From a checkpoint of a small mixture-of-experts model trained on Wikipedia.
Experts: 64 SwiGLU neurons an expert, 4 picks a token, a shared expert of 64 neurons.
Training: a variant of Muon for the experts, 7423 steps.
Below are experts of layer 6 (counted from 0) of a mixture-of-experts language model. Rows are named router (the router's row for the expert), gate (a neuron's input weights, with its number), up (a neuron's input weights, with its number), down (a neuron's output weights, with its number) and show model dimensions 0-127. Each number is 50 + 12 x the weight over its row's rms, rounded and kept within 0 to 99.
Before each expert's rows: "gets" lists some tokens that make up at least twice as much of what it gets as of all text. This comes from a sample of Wikipedia text that the model never trained on. Tokens count by the router's weight.

# expert 2
gets: "o", "a", "ia", "is", "ie", "ra"
router:38 64 53 67 47 61 45 41 63 54 53 57 47 62 61 60 44 62 19 77 45 73 55 38 55 64 66 49 46 43 53 52 61 38 74 53 68 48 61 56 43 55 50 38 49 48 58 63 58 54 48 56 42 50 42 48 38 66 62 64 57 67 36 35 23 37 43 32 65 53 39 42 61 40 39 67 57 62 53 68 53 47 51 47 70 39 43 42 47 31 59 39 46 34 24 39 37 54 58 43 52 59 34 53 56 54 55 62 48 34 36 47 58 39 32 40 52 68 46 49 45 53 63 55 95 67 58 62
gate4:33 45 64 60 37 33 50 47 45 41 59 44 41 52 47 79 42 60 45 21 50 64 83 36 49 55 41 44 61 46 63 55 54 34 54 51 41 25 43 48 70 54 33 54 28 32 34 49 62 71 42 47 55 44 54 57 30 59 39 25 72 52 39 59 38 53 53 53 54 39 22 62 36 64 57 60 65 52 38 38 54 60 67 39 78 40 56 61 40 57 51 52 23 63 49 42 46 47 34 70 59 39 53 67 51 54 52 51 54 44 56 52 27 43 41 45 53 44 52 46 41 52 34 50 53 59 64 46
up4:44 58 32 66 46 47 56 26 49 43 64 57 54 75 58 52 78 66 66 70 46 39 64 52 65 61 53 50 47 39 64 41 66 38 41 39 27 44 49 50 62 52 68 55 43 47 43 54 49 50 40 46 49 63 41 46 34 26 45 36 42 66 41 58 46 48 33 44 51 52 76 58 47 45 54 42 45 41 39 35 64 52 40 52 40 61 59 66 71 60 30 38 53 52 45 46 49 47 51 37 61 67 44 52 41 62 41 45 81 46 38 74 59 46 39 49 61 34 36 54 51 97 54 59 46 66 58 49
down4:32 33 62 61 34 50 47 41 68 85 25 46 44 46 60 58 49 47 50 36 50 65 61 44 49 43 55 64 47 40 59 38 59 52 45 49 64 47 76 56 42 57 47 65 44 52 36 44 64 31 54 38 67 43 52 33 40 24 41 40 61 36 53 61 55 37 41 44 35 52 56 29 28 70 76 69 81 55 48 36 54 36 57 41 36 56 61 25 44 47 56 38 56 50 58 48 55 66 40 57 57 48 41 46 48 44 50 48 29 45 68 64 37 47 60 57 39 52 59 41 64 31 64 59 58 63 56 59

# expert 12
gets: "\n", " B", " G", " P", " D", " M"
router:51 59 51 43 52 51 37 36 61 31 50 47 64 58 48 69 47 54 70 56 57 63 50 53 08 41 44 55 49 51 58 56 53 31 61 48 54 56 22 50 49 47 71 79 53 51 32 51 49 80 60 43 64 57 40 42 80 41 48 72 42 43 59 70 49 53 51 51 65 60 45 35 68 27 39 48 63 55 33 44 49 54 58 43 43 80 60 65 39 55 62 33 33 43 56 65 59 54 46 59 41 53 34 41 38 49 45 45 51 50 43 35 48 62 43 49 40 60 39 40 28 61 64 39 40 46 61 42
gate7:49 48 65 49 54 48 45 62 67 47 58 68 47 61 45 28 43 44 61 58 37 43 26 51 43 38 47 61 27 70 61 58 35 58 69 37 45 36 39 63 50 57 31 58 49 45 66 60 28 37 41 48 64 44 58 54 71 47 59 33 54 31 40 46 59 43 46 63 40 64 37 67 46 52 74 43 48 68 46 53 34 19 58 41 50 69 61 45 60 56 43 32 28 68 58 49 51 55 45 58 58 68 39 50 57 42 46 23 71 77 47 43 60 48 48 41 50 82 39 44 42 58 48 54 42 55 51 54
up7:51 81 58 52 33 38 56 30 38 50 51 41 53 50 46 50 55 53 57 50 20 50 42 58 66 52 40 55 50 33 54 57 39 54 70 68 41 39 45 53 52 48 41 53 56 42 50 52 20 71 45 56 46 50 36 38 52 81 56 45 51 35 33 33 44 45 51 42 35 45 51 62 72 48 62 50 58 44 67 54 55 47 40 62 50 03 33 55 47 56 43 77 54 61 66 46 42 58 63 34 53 49 59 63 56 52 28 57 57 51 38 53 47 30 28 52 49 48 43 51 33 31 49 62 62 51 29 39
down7:44 57 24 46 53 75 53 40 29 58 53 70 45 57 47 38 60 35 43 35 70 55 45 46 78 50 33 39 36 58 41 51 28 41 47 49 36 25 59 43 48 32 60 59 61 50 43 49 54 48 51 49 21 66 32 59 24 18 47 37 46 57 59 60 49 56 41 55 65 53 73 48 49 48 48 52 41 51 54 47 50 49 35 26 36 60 45 55 52 36 63 52 53 57 41 58 44 51 64 54 61 38 55 49 33 68 53 61 67 41 49 78 58 46 32 41 37 57 55 55 59 63 59 54 45 36 29 68

# expert 21
gets: " was", " is", " were", " are", " by", "ated"
router:50 61 59 45 47 75 43 51 43 63 66 55 75 46 54 53 47 34 71 76 60 36 58 62 72 48 51 86 57 63 51 45 54 46 33 60 57 55 57 63 68 32 39 47 40 41 48 41 48 50 52 54 39 31 57 35 56 48 60 25 40 40 61 70 59 49 58 44 35 40 34 53 41 63 63 37 46 45 33 63 46 52 51 52 35 62 63 54 47 45 33 59 39 45 48 50 60 83 47 40 51 26 42 38 53 73 33 57 59 54 43 55 65 46 49 65 39 37 35 45 59 43 37 41 69 63 40 64
gate5:43 54 62 67 58 45 36 55 36 40 64 70 55 59 45 49 67 49 54 37 58 43 63 38 54 45 45 32 58 46 33 47 53 29 52 58 63 61 35 51 68 44 26 54 53 58 32 26 48 41 38 28 59 45 49 46 41 45 31 58 33 62 60 40 48 49 53 56 54 17 25 75 45 46 64 58 63 55 57 61 43 46 37 47 52 34 41 63 46 60 47 54 39 55 58 46 71 47 50 41 35 67 43 45 51 43 59 46 21 31 43 38 30 59 54 53 64 56 19 42 21 50 50 38 56 30 53 55
up5:47 42 61 52 49 68 60 62 66 17 67 65 41 48 39 29 51 49 56 60 70 55 54 41 33 46 57 46 58 51 63 26 65 60 54 51 41 44 38 72 66 67 43 40 29 58 63 51 43 53 46 55 44 60 50 57 48 44 30 48 81 37 29 53 41 42 55 36 58 31 61 60 39 56 75 51 37 53 58 57 65 43 66 63 44 74 69 54 60 48 39 41 43 45 66 49 63 45 59 37 48 57 22 53 73 46 51 44 65 52 47 39 43 62 49 60 66 47 45 54 43 69 42 49 41 30 65 36
down5:37 33 49 49 55 51 53 49 42 39 30 56 51 42 50 46 74 56 38 55 41 58 50 64 47 77 47 48 48 49 51 63 47 46 83 30 49 62 55 63 57 45 36 62 56 70 47 50 58 46 27 42 50 57 56 53 33 48 64 62 50 48 54 30 50 33 35 57 68 55 58 74 48 53 44 66 73 50 64 39 61 62 69 61 42 39 46 45 46 49 44 43 77 48 62 65 30 44 60 26 43 48 68 49 48 34 54 57 36 21 34 37 59 57 58 56 56 38 30 56 33 37 39 43 27 28 45 47

# expert 6
gets: "er", "en", "es", "in", "ens", "z"
router:31 58 42 34 51 54 40 45 57 32 50 35 61 52 49 41 56 46 37 56 60 69 30 68 46 39 37 50 35 31 53 61 26 47 42 60 39 60 50 57 34 36 52 79 44 75 57 67 52 26 70 41 61 52 38 53 63 61 50 53 37 49 45 52 60 31 56 43 56 56 42 55 67 47 43 52 45 37 75 65 57 46 47 49 52 33 40 36 47 48 54 43 30 65 46 53 26 29 56 42 54 63 42 67 76 53 45 43 46 43 59 44 51 73 61 63 46 39 72 33 46 42 32 50 55 31 62 28
gate5:37 67 45 39 43 54 63 44 41 55 50 70 40 46 49 48 68 59 52 70 63 65 53 61 41 51 70 68 40 44 48 70 61 54 58 41 44 51 49 48 51 65 47 57 51 74 61 51 47 27 44 54 27 53 14 49 36 38 54 59 29 39 58 26 64 55 55 52 54 49 61 33 58 59 44 64 68 47 35 46 64 66 67 34 54 49 43 32 45 36 49 39 53 39 64 57 32 55 39 60 42 44 63 42 57 47 58 48 50 45 65 58 68 41 77 64 49 61 54 43 49 56 47 94 44 50 60 47
up5:58 49 69 71 42 39 39 46 40 70 60 48 59 60 50 62 55 50 78 69 63 43 49 54 41 64 53 64 32 63 42 56 53 34 50 34 13 36 46 42 34 40 61 35 46 51 56 56 62 44 42 44 57 44 33 49 57 60 47 84 55 30 45 46 37 55 44 56 47 55 41 41 53 56 58 44 58 71 32 35 27 31 51 21 49 31 56 40 39 42 53 38 32 45 52 28 34 37 39 49 57 68 49 39 56 52 55 55 47 46 61 54 56 66 47 49 50 70 73 39 56 43 40 45 58 56 39 65
down5:36 31 44 47 13 45 47 34 30 32 28 65 33 40 50 52 42 41 70 53 52 53 48 30 42 45 39 58 37 70 53 50 59 39 55 41 57 57 45 66 32 54 47 43 46 41 28 58 42 48 42 78 33 53 71 53 47 44 60 52 41 57 64 37 74 42 50 60 54 38 51 83 47 47 45 39 58 49 49 18 32 60 32 54 56 61 47 49 45 56 51 41 59 33 45 29 33 45 46 32 47 48 42 49 53 56 48 37 50 47 39 49 40 26 63 65 38 51 46 46 57 74 36 38 56 58 44 45

# expert 23
gets: "\"", "ion", "s", "'s", "ment", "ction"
router:49 36 51 47 51 73 62 65 49 48 51 42 31 50 60 45 53 59 67 39 39 40 46 56 43 55 48 64 55 29 60 40 66 54 53 56 59 32 75 57 53 69 53 54 54 34 52 54 54 49 52 45 40 51 64 42 39 58 44 47 60 66 43 55 34 63 52 25 61 56 52 42 47 66 43 54 37 44 17 59 44 59 65 38 45 63 46 58 61 34 66 56 47 61 43 45 58 42 70 39 67 36 91 56 46 44 54 50 58 41 43 38 72 17 44 58 57 63 32 47 22 58 35 35 60 48 59 67
gate4:50 52 49 58 53 84 29 55 60 49 51 34 62 42 74 57 36 50 62 35 54 40 35 39 67 27 62 59 33 47 67 52 43 67 37 42 49 53 45 39 59 56 00 44 55 55 48 55 57 46 53 54 42 50 71 40 47 75 46 57 45 66 51 76 36 56 39 58 41 61 62 35 47 58 59 68 60 46 54 58 49 69 43 46 60 36 64 43 46 48 25 45 42 52 40 63 39 52 60 23 44 48 45 68 59 37 66 46 45 64 27 55 51 47 57 59 58 34 47 48 46 55 43 41 43 48 39 51
up4:55 43 34 57 72 37 37 50 50 56 44 60 51 47 65 50 42 58 47 61 55 58 39 57 47 47 42 58 54 62 46 26 23 60 26 38 51 30 32 50 56 58 49 65 46 59 64 47 49 60 59 61 54 51 56 37 55 38 43 60 64 45 52 54 42 46 61 51 81 72 36 63 44 59 49 50 66 33 53 53 64 52 28 74 42 39 56 38 38 70 63 53 59 28 36 75 40 77 63 38 42 38 63 48 26 31 44 69 48 69 58 71 58 50 52 32 45 38 65 49 58 66 55 56 47 52 51 53
down4:48 47 56 58 40 69 51 42 46 45 66 36 58 41 43 50 49 52 59 48 54 33 42 25 68 44 48 37 46 50 46 48 56 66 52 43 44 58 70 59 40 38 41 28 49 30 44 43 50 58 35 35 56 83 40 58 32 50 33 64 63 75 42 46 55 50 51 67 31 46 57 32 58 41 39 48 50 58 39 38 62 63 59 33 53 62 32 64 54 45 45 51 46 55 52 51 26 30 37 33 46 64 53 42 66 38 46 45 36 74 24 35 36 62 38 74 60 59 60 54 41 53 41 42 70 25 51 62

# expert 15
gets: " S", " \"", ".", " F", " C", "S"
router:49 63 43 49 69 56 60 33 46 41 50 40 50 59 56 49 33 60 44 36 44 68 73 50 49 39 56 48 33 49 56 66 47 41 73 56 35 76 24 34 36 69 67 65 58 55 34 56 39 62 46 59 51 48 59 47 59 67 56 62 36 48 33 55 56 65 57 47 49 57 65 52 33 36 56 43 54 36 63 49 78 35 58 58 43 41 39 70 37 51 51 52 50 56 68 45 55 43 55 29 31 56 47 52 35 27 60 55 28 75 45 35 36 62 35 35 51 48 45 40 73 38 59 37 64 59 65 43
gate5:59 47 32 55 45 34 59 26 35 57 63 49 34 23 46 57 60 54 49 57 50 46 62 73 45 40 46 42 54 47 65 54 62 33 43 59 50 62 75 49 49 48 46 17 40 35 33 62 49 33 47 46 52 68 48 72 48 56 65 55 32 64 38 44 58 51 55 47 36 42 46 37 21 31 82 44 48 50 34 66 52 67 52 54 63 41 49 36 40 41 45 50 63 40 48 72 52 62 43 44 41 68 46 58 61 46 43 57 39 59 47 64 42 42 73 26 58 44 39 48 54 62 39 53 44 48 76 46
up5:40 76 59 52 61 56 67 36 40 44 35 68 32 70 45 43 55 41 54 69 75 61 51 42 66 44 54 39 62 33 46 37 46 43 45 51 59 52 46 45 36 52 74 63 42 51 48 40 42 77 57 58 39 59 37 52 51 73 66 75 56 37 26 41 55 54 31 46 48 55 62 55 47 54 63 66 19 64 52 48 53 21 42 46 54 42 58 63 45 57 48 23 62 47 67 59 44 44 29 26 38 45 54 43 49 57 62 80 64 41 47 52 53 52 62 51 40 43 48 50 58 51 58 54 59 55 40 53
down5:40 53 70 45 54 60 58 51 70 49 33 42 64 60 48 57 66 63 66 41 43 49 22 56 41 62 57 65 46 33 50 63 69 56 44 53 59 52 48 52 49 44 33 56 42 52 57 54 47 58 56 45 57 49 57 45 65 37 38 46 42 31 74 54 37 67 39 55 58 48 60 44 43 51 47 46 45 59 63 42 34 67 65 47 55 59 69 42 78 52 54 62 93 43 39 50 43 43 56 70 55 22 64 49 36 29 34 45 62 68 39 53 61 62 55 52 70 64 47 43 19 61 53 54 34 36 40 50